{
  "n_layer": 12,
  "d_model": 384,
  "moe_layers": [1, 2, 3, 4, 5, 6, 7, 8, 9, 10, 11],
  "routed_scale": 3.78,
  "n_groups": 8,
  "norm_eps": 1e-05,
  "rope_fraction": 1.0,
  "tie_embeddings": false,
  "extras": ["capped logits"],
  "beta2": 0.95,
  "lr_head": 0.00583,
  "train_tokens": 336200000
}
Below are experts of layer 3 (counted from 0) of a mixture-of-experts language model. Rows are named router (the router's row for the expert), gate (a neuron's input weights, with its number), up (a neuron's input weights, with its number), down (a neuron's output weights, with its number) and show model dimensions 0-95. Each number is 500 + 40 x the weight over its row's rms, rounded and kept within 0 to 999. Numbers have three digits each.
After each expert's rows: a language model's description of what the expert responds to. This comes from a sample of Wikipedia text that the model never trained on.

# expert 52
router:498498525469496448512507543508472519513569598550422572512556480460427474477472544556445449542563551486458536431454458511454451474507539644471551512542491522587514556531512470476477508471569459456444527500549485505423570476493492494504510490506478505427451480505470462545549408492441502509
gate0:494583506422417474465457401520517510461490503489488517501558492537437524493487515546538550523561492491500524448485601485528504474469553537497455467513542536565512450486475485508496499463565474450500489503541453521451536456500526516553393418468439460472528498513455550554513505482567458500
up0:506468486500501482532489539493475482532481573552498476443529531513524479497491531479549503441565480484429430490619518536519480462494530461495535561540484490495501500518497576519547550523456537461470497426409519506506464508482463522493561558500585435437463483435496453522531481486536520526
down0:534435535482477566512489544530485478501534472473496489508588495507471591532515553521532465554499489490492563505518524484518498472436473518493548535500533443530473460413555495519592484489543522529484569489464511489465454462540553573457562560500521455546460434501457529489517514417451607506
It responds to: Short pieces inside romanized Chinese given names, like Gu(otao), Li(xiong), X(ing), plus other mid-word fragments in taxa, Arabic names and table abbreviations.

# expert 35
router:500499506534523444507525525536481436471551554527500500507541507467452504495534517475493442527553567473461571476491394458414508530482446551443503513531486468518550566473449541510444444481535484498506520491477487530506563483450493503577505483464443526441438472458417483547573429498476464530
gate0:474543509517501517537498512481493387562488445513500507462462516518459459545449525481539478514458456475500495405389487526478593522490504495490497434522444460462547499433528424550457479500566510559519461581565504420553610494492560572530473528486496470529429487494491458515498468485480468458
up0:467543513543509508505469544510523493489508520539478536487488575566464516512491481499491529446486513400520485452542557581521555485558487478513501546461476567493506543447523447544466478516522524511518581547502524501581465450428548489517507537485425543531407525572518478431511511501458544517
down0:435500563518533483548482536569486434488509539468479538498506445562538472545447514451449500493499541378483436510561593481486579467502564469448524468445514541560467535505629474416502474458480549508537537547509453427525430589494454517481499447507481450562460460498543478511540485503518509465
It responds to: Word-initial syllables of foreign personal names in sports rosters and tennis draws, such as Al-, El, Ad, Cal, Mir.

# expert 17
router:522540497497540446503473527520530492497522498389460512525550437496504505516491544501457451472535500437530454549537425530465458488487633461471461522508503445477514576566562519575549497468504559491480475458496485481427471504447483511524483485477482499529469500467432472597502556547504460549
gate0:526553532492504515489508474470466469487531495552522516565521575540545499527537505465480487466515479521511538516489420523422557561493528507527478461552475559556456494558527500456452503527492494475489404458481475508476477405489544560464489439462488540500430502520504474520458478442600505443
up0:455501492576487521443538557479460479515531464474415483495472553489510422459478493493494512474444530449521474535504511475448487521488474475421472471428407560512535459511519516514479553513488470517548545501451511476482501496536488438595493541564445484512447420511524510398479581490539522494
down0:499565504500495488483546471471491561459484462475494464525524505464518508485469456527490490457505570509539442483460591464508364485467428511477532503475488471472445525486423529594521519539553567557480549527489492459502524541491502512498533548521484516523525481526494520495479549517458506501
It responds to: Word pieces in military and war contexts, especially off in offensive, offshoot, coffin, plus Army, Air, War, anti, and stray numbers.

# expert 14
router:530476488474524457556486547501513504519521508521483519478531547543447490464506484509478467533539512474450544380405508499488503494460501632561519524526496463479466549487524468507476480461535498578457529471549512386535467484445515542491516442464494417452529525449526498500470478538452475430
gate0:471447429431555489527467523497493468504490437506507485494444524515507449494532494531496469587487500492457571491465615493468485536457519522517515503481537472462525484474536496508423419474568480531468509457510518404559479501481508519539514445535511469465462499510500549469444496487420510483
up0:511465505519532473433491461501558539545491536504471518492448532522550524466563541570488537523559530543433508525495485510557541443542455492439495505526575530401525476501527414566427540493472531469470481509501518448550460542464534511512513512450406554464483417453457523489580516550477533464
down0:475524500489531449532556548554458473459562498559503522508477487479508516495476521470486503498539433552464467514527525516493452506541575490488484450437501478482514527514481495521459506504512564506529463515556580550487511475559467432507573476436495486504492542486476488495514553501507449543
It responds to: Pieces inside Indian, Pakistani, Slavic and Turkic names, often in election or cast tables, e.g. Lal(it), Muk-hop-adhyay, Kar(unatai), Pan(chayati).

# expert 57
router:496491545474465489495495544475561509472562444548534571483482464520522468436518520516516439482444516417458569561462511528438533525486435459464498396483509563469543552514501535443470541597457495517489495481554463552551460533429492448499530478490418526490427468504515508492531494566531452457
gate0:486515499500513408447460502510510447457499572443545546561479547518484515464457498569617499436480538536516478523493423451529534522560496542543506503486468456490439585519465487482486469496462532535452532496522474528495509465487452443531531509525533506524486611548442504498537485485534461514
up0:435522475486531551511504477562512518460458504477443481458529525498488427496473498462517488482536555553521571526582526496374491495474488473400499561481456477536512497532520474487482530511552482480547468491453485473513450463519467448500486513535495541561459543552487456573475532480481475501
down0:524546496506509506503480468495522459486546542515512494433514512500479618482477491477517491529470583501514530436490446574433421490494544516523503479560458438541507518489453602447553564468511514450523421516527501520597475459442586510520508500548522502469469432471393442449509532387510538452
It responds to: Single first letters of capitalized names and titles, especially B, S and M (Bard, Biziou, Baddies), plus some lowercase word-start pieces.

# expert 3
router:515475506532552443533487495573531447494594548451486432534495531439561514527463484560499419494480490564506567542564547462475519545498478492495538468475488544557583473463445504482482433507502438422550396409523519460438573535412479468515510496483523543511499477454493519491492502447523473417
gate3:415431463412500519483508557569493447450550451521465503472550552475543508471564493509508509465498539501514466569486535489552508494509442457462415497494556589503494391497514431464484427533493488463555529532483515531467547492486460518442575519510518495431473534540529481489496583562493555606
up3:489467541489501461484542525455440577552480530601524477534422523545475491470461475525524488499511491493481551491516440533562506464524418646456464468525470502425493435556511459561491548499516488493558544527470530476554486492499496463466525495521552442447565440508557466473545521529464519493
down3:468447462420436496486527539475514557520418480515501484550483438481474514533431502478534482541479496529556475491424516539462466477458480513534471486573521486482500516511502506596531480424456482461463562498457533461570471469531493487486440495523507459524532516535484483506518496534480425562
It responds to: Mostly "of" inside proper names and noun phrases (University of, Tour of, inflammation of), plus other prepositions and initial Ch/Cl pieces.

# expert 5
router:531452497459520542462529531522492532556562402462488568547519550504464517553465468474424507521493519542482439547557570547517510518517495506533451561480517536513455494535587482497446462466554488447480518438511485496435448512496480446523436520537534543525523457430545525485518497526572522553
gate0:479544523492502460393488509545488487479535429550436412495535452533547491524474493501525479403547487509469492562556498532443517507538565565518466563493476526472437551425479504443461469499478556531520586491456510479578478482425534547504503494587469478496489541525540506471486591506505524549
up0:572482500512533562403419532471494477429508481524494477493590437501490537467530491538555483504505522520476473521501500534461562480471511429477442492533482497475535510508528491535463491519478506562564566506484508521491539458434463553467418496528522487498515534497481576530442509487505571456
down0:526502515571523478455550491509474452547505449471507528480473506471382474551481474481525503520503549501512509513492488514557474558437486499527502579499505509430519472496482451535506514395488460450485465512515447460514539577457627492519524487506500586482468464500513500486549528530507466560
It responds to: Sentence- or paragraph-initial words like In, After, plus word-initial pieces such as In-, con, trans, inter, Ex.